From a checkpoint of a small mixture-of-experts model trained on Wikipedia: 13 layers, 9941 steps.
Below are experts of layer 3 (counted from 0) of a mixture-of-experts language model. Rows are named router (the router's row for the expert) and show model dimensions 336-447. Each number is 128 + 24 x the weight over its row's rms, rounded and kept within 0 to 255. Numbers have three digits each.
After each expert's rows: a language model's description of what the expert responds to. This comes from a sample of Wikipedia text that the model never trained on.

# expert 32
router:108128065113127144154158128130125142098150130091157135124148133134136132152097141144144144137129170123168125110157146120122147163152092117130159183140161109152063129132165128155127163103158168144149112098096087123066115143120160107124104129148099172120083120136120105161133131151135133133118139088136074092172142112135151170134127120127
It responds to: Short mid-word fragments right after a word's opening letters, especially rare names and terms (Am-end-ments, M-ald-ini, L-if-eweaver, Lang-res).

# expert 56
router:102149141159128130143109114170099154123131157157139156155174119088151166137125159093106126095129136106103156076141131084123142083111130104108119106080111120112097137115083132137157134102083162144132154139124097123094106144123158136156165150156102124117105127109153118109155110114127142169169106137140116099098098123098121146130132168101
It responds to: Digits ending years in lists, opening parentheses, heading breaks, and beginnings of unusual names (Dav-angere, Mit-chel, Đorđe); also "When".

# expert 33
router:126129109098123128095088153129123131111102151117112123141096141132144121144113096136122134148085142159150132162138117115167112155116116134153155179130152065145145105160127118170085091144143075111139098146121160118191119090108114116138102166127102171125168126147114147128116147176148136146135108124131163142168183106150098111130118078145
It responds to: Verb suffix pieces and past forms such as -ed, -ised, -ating, changed, raised, plus verb particles like up, down, off, back.

# expert 16
router:137080127104135110154159131094161120120137098127135144153135117164114110117128087133099094103136097115130109114103130184153076120124124181161099145155122138153153129096130151130112145158169123136142113115161135172148150111136094165137152107157119112151153136132184110157101096165112126114122141112156145148108154123144088115150142116119
It responds to: Place names and their final pieces in sports and geography text, such as Australia, London, Canaria, Barcelona, Spanish Town.

# expert 53
router:157168123065129135093142154153111127083138129135154087101177099138138152149143083144122189147113110101113123120090107110127121110093129089139128118121075097083122110161135104154145142140139102121095099113114127112161151137125121114179146148134116133107115107160131143106108115112170134105142128098117154139159119125125125134155116103181
It responds to: Final word pieces completing names and words (Sothe-by, Windsur-f, P-enn), trailing zeros in numbers, and words like Men, Women, fifth.

# expert 50
router:148145095145135145104104112096105121113161105129125092131122153120100144102118154135145110159145095133133135147118140168139152157113091155094107147159109097118154147116151165125126138154152130148160136120094128078113143095103094121177107135098107150116140180120152112135146163119141137111139100152141076142123155136135112101094115161135
It responds to: Abstract nouns and verbs about information, reasons and communication (evidence, idea, reports, attention, assurances, asked, agreed), often before of/that/to.

# expert 13
router:082135077113121115140116105131122145126127127127179113076115159141120129104112095119142159083133128109110115102058165132142121146158135092138095142091061112132143163131161146116123132142151161183106160131109136122106101166136079105103138124099126125149173136178125135142109110111106113130099093095094150150134101126084118119181146144145
It responds to: Religious and institutional words and their inner pieces, such as Catholic, Christian, Qur'an, hadith, Supreme, Cathedral, historian, -ian, -ist.

# expert 63
router:140111123132146102161117114136133143145113100140107094117002113174123122159147099150111151110150118120142142140146135159108157174123130171126144117114119092173130130109128144121130135129169125110122110137154134152134150126139149130117135114108166090118140105088134125126133139132134095074130146123117112101139131140143105120092163115161
It responds to: Commas in every position: after clauses, in place names such as Biloxi, Mississippi, before years in taxonomic authorities, and in lists.

# expert 20
router:125116072122119163126100105121123135126146141174171140095149138136137131113114124155129120117153106102161108167094158074168150111122138112160124105147099142145158102141089088151141114133115136139147130165102153111076096175163157138157136123099144126138135174100167126110127130145184107158145107130111124124137143112139147097136098131119
It responds to: Plural endings on nouns and names (s, ers, ies, ians, ars, ities), as in sylph-s, Vamp-ires, fleck-s, versions.

# expert 25
router:108156135162133132144109125171097161130134153152132151159173120090148169133121150093111130098122136109103151074144125087118137081108136099104115103079116117107091138109090125139167137120079166144126154143133109135097103142133151142154164145138090134119115122112144127109149093113130133173172099142141115109094089127112109148132121174103
It responds to: List-item hyphens, digits inside percentages and years, and capitalized first-name starts such as Jim, Eddie, Helen, Albert.

# expert 52
router:113108164145136134105105140151118119136133123134165182161115120093095117139123139101120135136162166147092128084162111128091153105105106118107127113140123111113100159124083142127132163126115165117154155136150131133095116134123132150156145128128134157123104107139141127082151139115125133098140128116142105138147140143076159143126155165114
It responds to: Hyphens in codes and compounds such as AK-47 and I-5, plus line-initial dashes and pipes that begin list items or table rows.

# expert 9
router:129146132136138098130130127136126151120150113115142108164097126119175094116149131113132169116096160140127106146109129167108169114132100074120123097102185157171138169104146127160112143134136141110118119144178114096151155093092136154086106113163126128122135122141111085127140125113144095103109114125119106111148160191134120152115109153122
It responds to: Determiners and possessives opening a noun phrase mid-sentence, mostly the and a, plus no, any, his, few, often after of or with.

# expert 59
router:116143170148096129109151149121131129131142142089140122077084103154094096105112107111160107168108154117158081111129093127125111160144117150118165110130100165153151121167157070154150138075126074141136108146071137134105113103150106194091132166122116112093125098135079141111169134143145159064095111146122087106141175116151123152111124155130
It responds to: Short mid-word syllables inside non-English names and terms, such as Tang-any-ika, Av-ic-ii, Ced-ev-ita, S-reek-umaran.

# expert 37
router:110148147162133128150106109164099161124137163155131160150171125089153170132134162081104143092119130111106157075142126091122142088103135101107129110071114122105090133112084129142167128117079157138128146141129097135100104147128151142158168142145091141120112120116143118114159101111125137170169108135142118100100099122095108152133127176098
It responds to: Opening parentheses, middle digits of years and amounts, and short name starts like Lu, Neil, Jane, Qi, in tables and biographies.

# expert 57
router:123152076167137154080132105050093176113137132129110124152151115136125135116123116110101088116107134130092105153165079137141165106118105111128131130122134099136136092111123105130126130169117100133146142146080136088145105101131092128149139146165118144143133161101120129112147184160087125108120125152098119094143138089163130125107118157144
It responds to: Verbs of saying and reporting before a that-clause, such as said, announced, stated, revealed, claimed, notes, plus According.

# expert 1
router:173129161157113136155085104156126138125142109134166100124141130088122111121137146091116130135123107165124169154131106160123133107093097146126115179086110175108168094122147089112136096171122127126141156154085127136110109136111109156170098133112135144094161149123140142163086134144106139157121148158133134129136120119163138078101079109178
It responds to: Nouns that usually take a following "of", such as out, part, member, List, director, way, means, number, mostly after "the" or "a".

# expert 47
router:105131128092120124119121101083139115093163149139109112181110126174117142174121143145133160155103118169153077162123152104124155136158124131142170143134152087171115126116113161141098130167137123137113128152172147146137101088137119090150115164139118147129101117158106159164128194158122141132139120156124135120133129146160106122137127100136
It responds to: Prepositions and adverbial connectors starting phrases after commas or verbs, such as at, from, while, after, despite, spun off, gave up.

# expert 48
router:121141133091133114113140112118097112135128148137137093103101126141173127112159118096113128096126148176146154167104152134134163170138131143094133143184158104158095167171164161161094129123136148136153091119152142125122167086145100139139103122133168114105097101159136143151117117088092134140156150117147144109147126128124168105100150124133
It responds to: Prepositions such as in, of, to, into, for, with following verbs, especially came into power, came to be, return to.

# expert 2
router:112146151163139129147110111170099160132133156150136158150173129091157165130128150089111134095128137115107151075148131085117136079106145103106126115086109119104086141115080118137166129115083159131125161133134094130100098145124160139160171144148093137121105111116144130116146105104125126171170102134142121102092086116109111148126131173095
It responds to: Single digits inside numbers, years and table cells (2,606; 1996–2000), plus first-name or word openings like Mi, Da, Sophie, and "also"/"However".

# expert 8
router:140151146117128120115152146176146118156155122105118145177157122129187151114109149093135146138128142156156147172150073103132158093088164077103120136147118149093124171114126106094141116112114130154103141134124115126111101153121150120114141128126067163135120127156094127096176081137139114171152125127094105120101118139124122149140162143128
It responds to: Head nouns of proper names for places and institutions (River, Lake, Mount, Station, County, University), plus cross-reference "see" in lists and tables.

# expert 62
router:105143137162140128146118123172099151122137165155138160150179120091149168134128155090116137090117128111099158085143130085119135088102132102103116106079110123104089142114083126136160130107083169140135162133137101123098105147137154135154165146143098134131107121110146129115157109119125136171172109142140120098097096126102109141132126171108
It responds to: Given names of characters and people in plots or tables (Peter, Sarah, Robert, Perry), plus digits in dates, counts and figures, and "by".

# expert 34
router:107143138166140129148114110173096148125134156153122159160173119091153171136124151090107135090127129109107151079146123088115144084107137100108120108075110124111087141106087123142163129111084166143129153135132108126102095147130154141152167148146089139119115131109149126119153100113133135168169111138146126105089098133097112147127126171103
It responds to: Digits inside numbers and years, such as 3,000 or 320, plus first names and surnames of people, such as John, Christopher, Haines.

# expert 43
router:148133159176119100136099133120096172148163133101126101112145129091153144097116157138133133106101153097078113141125096110114159121129150131088099123096109121097118152110136089104164146088100117118131133109116106132115137137122145139131122120097111144097094106112126147094154126098150121154113113122135086148137091109109091159130153192125
It responds to: Byte pieces of Thai words in place-name tables, plus Cyrillic, Greek and Japanese letters, and some digits inside codes.

# expert 14
router:161150158141123146144115148150120131132147091148142146168122149140160077117105118176154126116136134152110132156135150129152108159088132149176078137074123119100131142119107123142095105092136168108132115161072183113150122146130084127086072133128122113170095115163134129118113145157142126113108089162089145149118126104127139120141166127131
It responds to: Final pieces completing a partly spelled word (Myal-gic, Circ-a, Jan-uary, Ephes-ians), plus approximators like approximately, nearly, almost and "born".

# expert 12
router:088158096134137131149147137160134133136112101141106098092113142113099127160130147124143131100130151169103099125138123141148103189137130144122140106177126157147146166143113152134101111131146168132106103113160126157086152118134130156070127092084111119121123142140136154182108108102091127155115141085139106141085113121103123101141083117142
It responds to: Abstract nouns and their suffix pieces such as -ism, -ity, -ation, -ization, with words like education, control, democracy, society, in social and medical text.

# expert 24
router:126113152170134106128087072130120136158101115116154136118145113131184148167115120138137125097104144148124124093151171131095123108147139125117155106105143143121125100145153152140142112113083126158145134150109116117085093137134114149116155088070071148099149119138094094169134122131100122142135109108157108135121115070125096111117140114104
It responds to: Byte pieces of Thai, Bengali, Georgian, Khmer and Chinese script, plus digits inside numbers such as dates, times and ISBNs.

# expert 61
router:108150138164137130134112116168095157119142163152128158155174123089155171131128157094107129093130128114105158077147128089115149085111131103102126105077108122105087141115088129136159137109082160152132154139128100127098097136136154139155168148150090140124104119104144135117158098116130136170171106139141117110099090126097111144131123173101
It responds to: The digit 1 beginning years or numbers, "the", "an" and similar articles, and given names such as Charles, Aaron, Edward.

# expert 10
router:111135132113160152139117114141146144138120165142076116116105147118151144148172147102140141122095107114108147124134163123117152154125117108143122117134130138105047120125107130097144163093158129108126152149176087113098117132152176147118147108138100091141114101151105118094107113119120134157077123087119112096094090122101161165117138166095
It responds to: Topic-classifying adjectives and nouns before a head noun, such as political, military, financial, economic, commercial, often after the or a.

# expert 4
router:103149143161138137134104116168103155119132161158132156155178115088147172140123155091111139097120125110106152079145131086116136084107129103107123112078109122112088139108093115146153130108082167144127159134135102131097095142133150133146166140151097132123107123105148129111156109117131134174170105137143122100098098122102114149129126169108
It responds to: First pieces of proper names and places, such as Lit in Litija, Sad in Saddam, Can in Canterbury, plus digits inside years and scores.

# expert 27
router:130132191157127095162067128154101116116144151138101139189141124091153154131138116104101112091132144106106130107122138107088146096121135093117099070083123100118135106107153127081144135116101148085145123144109109117139094148096126126144147149169102149124101140116106130105152091105101093116168110087114104145111129118131134179143139170122
It responds to: Subject and possessive pronouns in biographical prose, such as he, she, it, his, her, its, often starting a sentence before was.

# expert 49
router:074130120156115172147115163113163129096172088136166164143138149109118128122129117145101157144164137141090152078135157103119104141135102163179118100152142094108146110127175110144126124115148096135133122126104131132173134131156090123112175119133164157134127097151110196092101142091146119140141129162103114138151163095160170147194147131164
It responds to: Word-internal letter chunks of foreign surnames and place names, such as -il-, -rez, -jo-, -st-, plus the particles de and di.

# expert 36
router:160129144170125121122177118087140118140080132095076133133153133136101133132095159122139088118155112121114074109112106133145088128147142139095132103173152129126127116080134101115140179147187114101101116129170129135103173113145145118135064138114119156141127148138156107142122130180123162077089125073132127168111131102113129119121159117135
It responds to: Sports-context words such as tight end, cornerback, play, game, season, plus adverbs like again, later, once and -ively endings.

# expert 11
router:105146138167131129141111122169094158129132153147132159154178127089156170141126156083106130097124131107107149082142129083121138084115132103115124102070115124105082137117087124144163133116080160137126155129131102124095100142133154143147162150147089140122110112114140128107160105115127135172170112133137123105098094119097104148132119173102
It responds to: Relative pronouns and articles mid-sentence (which, that, a), digits inside numbers and percentages, and first names such as Samuel, Jeff.

# expert 31
router:106145150161130135144115115176090158114135153150129159155171124090148169133130150088108137093120127102101155079147125087115137085110137101107128108079114126115089141112085126142160137106083155144133160137129107126098098138130150139155159147150091129122107116105151119115155095112138127171169110136143117102091094133102113145129124172102
It responds to: Digits completing years such as 1969 or 2002, family nouns like daughter and sister, and starts of personal names like Anna, Yu.

# expert 41
router:146149123112109111106136108129172130099093138131114153134135143107149112122137109112099153160129162112128113095152128128101128098115089113106153115098123103103111114145135146141122145084117095107100126099145127125179115132177168121112144057100187100100141142099110114113110151090108094157123168105140117127167100158122126119129117120113
It responds to: Colons after field labels in infobox-style lists, such as Sport: Volleyball, Industry: Finance, Demonym:, plus semicolons and table bars.

# expert 15
router:105159133168136134151109116171091156122132162155135158153170116092148170131132159087116136091128124111093150077146122087129140087102138100108122101077117125117084140106088125145159137111087163140130161127133107129098100141131153147154161147137093137124109119108155128114151104121123138171166105133132123110093103128099114136131125176104
It responds to: Plural nouns ending a phrase (soldiers, regions, villages, trains), plus digits in years and decimals and closing parentheses in tables.

# expert 3
router:111113170145155095133146167117128117166089174123115179116095158096132108121153129133149094140118113099140142152115114119087177120143158125184082129122134148129148122126136164081125132128100123096114137084121113150135145128141152110103157121145182111163110156110143116128101115108114119115109138117119149132141090105101128115104117123106
It responds to: Colons and label words in infoboxes and structured lists, such as Coordinates:, Location, Website, Phylum, Spouse, Density, Country.

# expert 58
router:116099121152150111139148079162133153102120156130159129120139128126128125154124157088102159123129157135134129084141191110127185119159142106119116079077130127157072157132098142124151175137109165117142125132145112116132129098136111119105174175134112099145115085108159098096155085094149118161145150107106119120124120116098112168126107140084
It responds to: The and the, mostly sentence-initial or starting titles, such as The Hollywood Reporter or The song, plus A, This, Its, and the 0 in years.

# expert 28
router:127158149084162147175143129175134109140094130099071140134106131132150135111146118110098140127080153075171120112138153125122155110146183098121091098162104131115128163161155124113127091126120106107106134120133150147129111159129109136096132136126112149120102136155151180112106146161138138133122100124129097126112103108108082127085092094092
It responds to: The word there or There, and heading nouns in infoboxes and sections, such as Personal details, episodes, series, chronology, release.

# expert 5
router:106127131157155134145124112148074127098119133139153143150172074120166167118156108134138115119103139089104120083128119097119151094132131112115125113109126159113094131113106086099115154122092184136118145118141141098128104120141171120142145174107081142123106100101126137132139106137143146176162134128165138110133097117088121120110128154106
It responds to: Opening quote marks before titles or quotations, plus digits and acronyms in tables and lists, such as "King Tut", CSD, 2015 UK.

# expert 23
router:117112111111136089103134144103137099159118109141123126162000104164087099150136122141121156114126105152122155138145145198136112166121124131106151106139129107175108140105118109108125122145149114136137121146144145128146122141129133132106090135148125139131127117116107107142100103116122124095122161153111113114126090162122118173108156145152
It responds to: Sentence-final periods, often with paragraph breaks or after ) or ", plus table cell separators | and heading-closing ==.

# expert 0
router:089127131116155150158109088163130132157125118123181157128142152146177155117167140110118107084106156139094154139102151115099095138133125120114147176148122121135164162124115148088113107145136134113086166133162093155100129154113148118135113087112127093146141135150069094163161086120105162140095130123103186087139086102134108152173117169058
It responds to: Adjectives and determiners after the, a, his that locate things in time or status, such as modern, recent, new, former, same.

# expert 19
router:150121082120123125111094125168129095149120148118106104160138144125114117103101106156114139124148105135129153103189120114104115087155168089106156109119091162081092106134083138057137140145148130129120124179141094115093118159183160117136142073134106136115124129138148095121121087109170123100177103128182110152128105147129120154153151144098
It responds to: Pipes, periods, commas, line breaks, section markers and common function words like the, a, and, in tables and running prose.

# expert 35
router:131142129142132119125070103166121152133141165162120168131126136103161145163167168098142133141112087095103137120119128108100137089110106118107135104083139107152086157113081073164155132149097148150131149150096103143076132147162142089160158103110145105137151134136109117113136129086123115151159099123133091127100086142075144147151133161127
It responds to: Words after was/is/be, like only, mainly, primarily, both, plus of in "key of", "framework of", and technical nouns.

# expert 17
router:135120159125126130171133107075157086098098166150090164150097089126136108158137112157104093152121139144165098112098120131143098169133119154132158139156155104156100089156148123108105070137150141103101150147146140147178146129113125084157101130173181141124165151118139158114135159165095130147147125138123183106148138083136125121136126078140
It responds to: Prepositions, mostly of and to, after nouns or verbs like member, part, transferred, e.g. Member of, Transferred to.

# expert 39
router:155108141153152113133107134116129121179132136130097115137113104105152102146146139142125129139172132104088103118130135112117139070106174112114125142139113137129146134136113128100151084133117143134102109118085112086132135118080153069142129104116136161113120124118173175078146148092157097117099143103164114096154147105125138136096118097128
It responds to: Single consonant letters and short fragments inside foreign or compound words, such as b in Gençlerbirliği, h in tehsil, -t, -b.

# expert 29
router:149164146139124152175138122102151140119151099123121164149162155122155127113140154115120155123120143164085172093107138097155133096124160099122078137097132106082111127154105124133157160114093166150113125161119147134132114167116159139133166136132113118120122098138157126129154102119144152157157109108117161106127099122081119118127140166133
It responds to: Month names in dates after in or on, or after a day number, such as In July 1941, On August 8.

# expert 30
router:115145142170128123143103117170100156124132160148133169154170110091155171134131155088114135097123123106105152076148134086127141087111132101110124106076111119106092137102084123141160138109083158139130154131132101126097102149117150136155160153145095133117116123105147129116148113117142140174168107130139121112097092127102108149128121171109
It responds to: Digits inside years and the to in year ranges such as 1952 to 1969, plus table cells and some first names.

# expert 7
router:116146146161137135143112109165105159127134154139130158159171115090149170146120151087102139091118128104102153075155131090127139089109133099101117115076108123110086143105085138135166140113085156140126163135130108126095103143129154143160167147152089124118117121104146127119150103108126139165168104139139120099095102124110101143135125167108
It responds to: Year and time digits, en dashes in date ranges, "to" linking places or states, and opening syllables of names in track or roster tables.

# expert 45
router:134104149172098158144093154121117157142132098127129145153162112117143117138124145097140149109136119096131140112137134095117158118157151109104114054093111148101100110141121128084163145092087158161109138162105109143158093129120162138117145146116163102114092088123111096158139137124152159145157126154114142079096135164103106136142147140089
It responds to: Coordinating words joining names or phrases, mainly and, plus or, but, &, et, und, as in Food and Drug, Babcock & Wilcox.

# expert 38
router:153120122085096093120121160130083172107116110132137162170108112132149139151123113172162114132129167117129143102080154097111141152127134163157104073130115092118130165135097121126110125155110102106153146108148159092132131096140168068152139162089172156180139150146132147104121122103113091131102117162152104100138166184140146109130133083134
It responds to: Forms of be and have right after the subject (is, was, are, were, has, had), notably contracted 's after there, that, he.

# expert 55
router:106155140174141131138098115171089156117143163136130158151168129085148173142134154086109118102134137106105156078151128091122145087113135103112129117071111113108091137112094126137159130107078166153140160129130092137095104140120155132150163149139090135120116116108147124113155104115135142177162122136143112117106087130109107154122113174097
It responds to: Opening parentheses like "Totals (4 entries)", digits in years and medal-table rows, and cells right after table line breaks.

# expert 6
router:126153167143111146148125103111105112145121124115171127089120135143142123144114137108128113084120119124090159149126167151117165161128134119112113116165115148124118127097141118089094108114157133115114150139174138099122149098120146132116105096134186081141134109077124105103187107088138163101091101135167115082141085176131144114135133145113
It responds to: Commas and and joining clauses or list items, plus age and status words such as former, old, formerly, young, -old.

# expert 46
router:109153147164125137151108121169102151126128159153131161149172125088158170144130159087113132098122125106101151084153128089123141086104132102108123112076116128107086133120084113143157131103084164150141165140136105126102092147136156141160164148144091133120113111111139122117151098113145134175168110136138116103093089132100119141129120169096
It responds to: Digits in tennis scores and tables such as 6–3, plus male first names in plot summaries such as Mark, Frank, Chris.

# expert 21
router:158128157116152099096112136160120117109159108119141120092138107163094105115137138148153148145159118136143116181148088149159105163098158103151145146123161157159166162150126089133138129083122127152134126097080120103120140167130115105117112145112117119108115133122106098105180093136095123125091182135127124162079144169123142147144155114150
It responds to: Short word pieces inside personal and foreign proper names, as in Steph-ane, Birk-ie, Je'V-on, often in tables of athletes or songs.

# expert 40
router:104147139164126134142108113170102155126139161152130154153176119094147172136135164090113138096130131101108150079152130084115140084106132100108125112075114123103091141102087128134166136107083166148129148139138095131105104146132156135161167150147095134122117118107149118116154103116130136172169110137142126108097092130096109144129130172106
It responds to: No single pattern; common words like that and the, table pipes, digits, and name pieces such as Haines, Alba, H.

# expert 22
router:151122111157143111152111091077132142105139150147104158156051117137131129182135132120147097175122139154138185094129105124110146105150099117172149124162138079113096114131124119119101119085110157103135160175136129114108116093141137148151133094110150088147122138114104130131163160129128157114111108115118160099166154162094167120119161113109
It responds to: Standalone space or currency and bracket tokens right before a number, such as Mario Kart 64, Windows 95, £, $, €.

# expert 26
router:113122100105113143134150129114145132162117092104154117124122129166081130094116137123132079099133101118144117103136136146125092130157171152139112112143141164132153108109124151142141111133118117129106138097140126129162135173104114145112118115138115102151143090127185122136094112153125131099123097115145152166092159103145127115149130106089
It responds to: Second parts or endings of place names, cities, states and Japanese prefectures (Los Angeles, New York, -ville, Gun-ma, Color-ado, Denver).

# expert 42
router:110153135160124130144108110171090156124140157155125157149169121088153170132124160087113139092123127102102149078149119088126142089110136106108121106076108124110088135102087121156161130111084164139133145126130105139097104141139148134159168142154097128123107126110147126110152102107129134170171112125144125108094093126104100143137133177107
It responds to: Surnames and other name parts mid-sentence, such as Hudson, Wheatley, Ritzik, plus leading digit 1, blank table cells and unit words like km.

# expert 44
router:104145095138128092138111097168143108163118162157130139092142165100130144123154118101090139105166090113109141119152138104160145084117140118114141081113129132115129117071082101143181115177107126120135134098154147150107126160138131120157148154093125144148151083130141129094143135130123110161133123086118135140143091126101113098118119150076
It responds to: The s in decades and ages (1830s, 2010s, their 70s), the word century/centuries, and digits in year ranges and coordinates.

# expert 60
router:105151139165135135141109116172100142123132158155125160154171119090147171131134152094113133086121121105106153082141125088128139086114143103106118109076107118115080138103089116141159132110082163144121153131132106137097097138127150135159162147151088136126111129103148130113150102115133127172168102136142118105090099130106104149124122174097
It responds to: Pipe separators, periods and digits in tables and lists, plus material and color words such as metal, blue, coal, plastic.

# expert 18
router:098098133070106136122134139096145139082146119141146097115144144134138159117148134109162167121077131107145137180135118122138124167125081084120138145161112140112144134172115152147107120125137150123139142124139074108107142122103138126126140127118141144120180152140099159115098138123168116151127110145139161126145098120155098119095058134113
It responds to: Quantifiers such as all, many, few, other, two, both, most, plus word-final pieces like -ing, -ed, -able, -itive.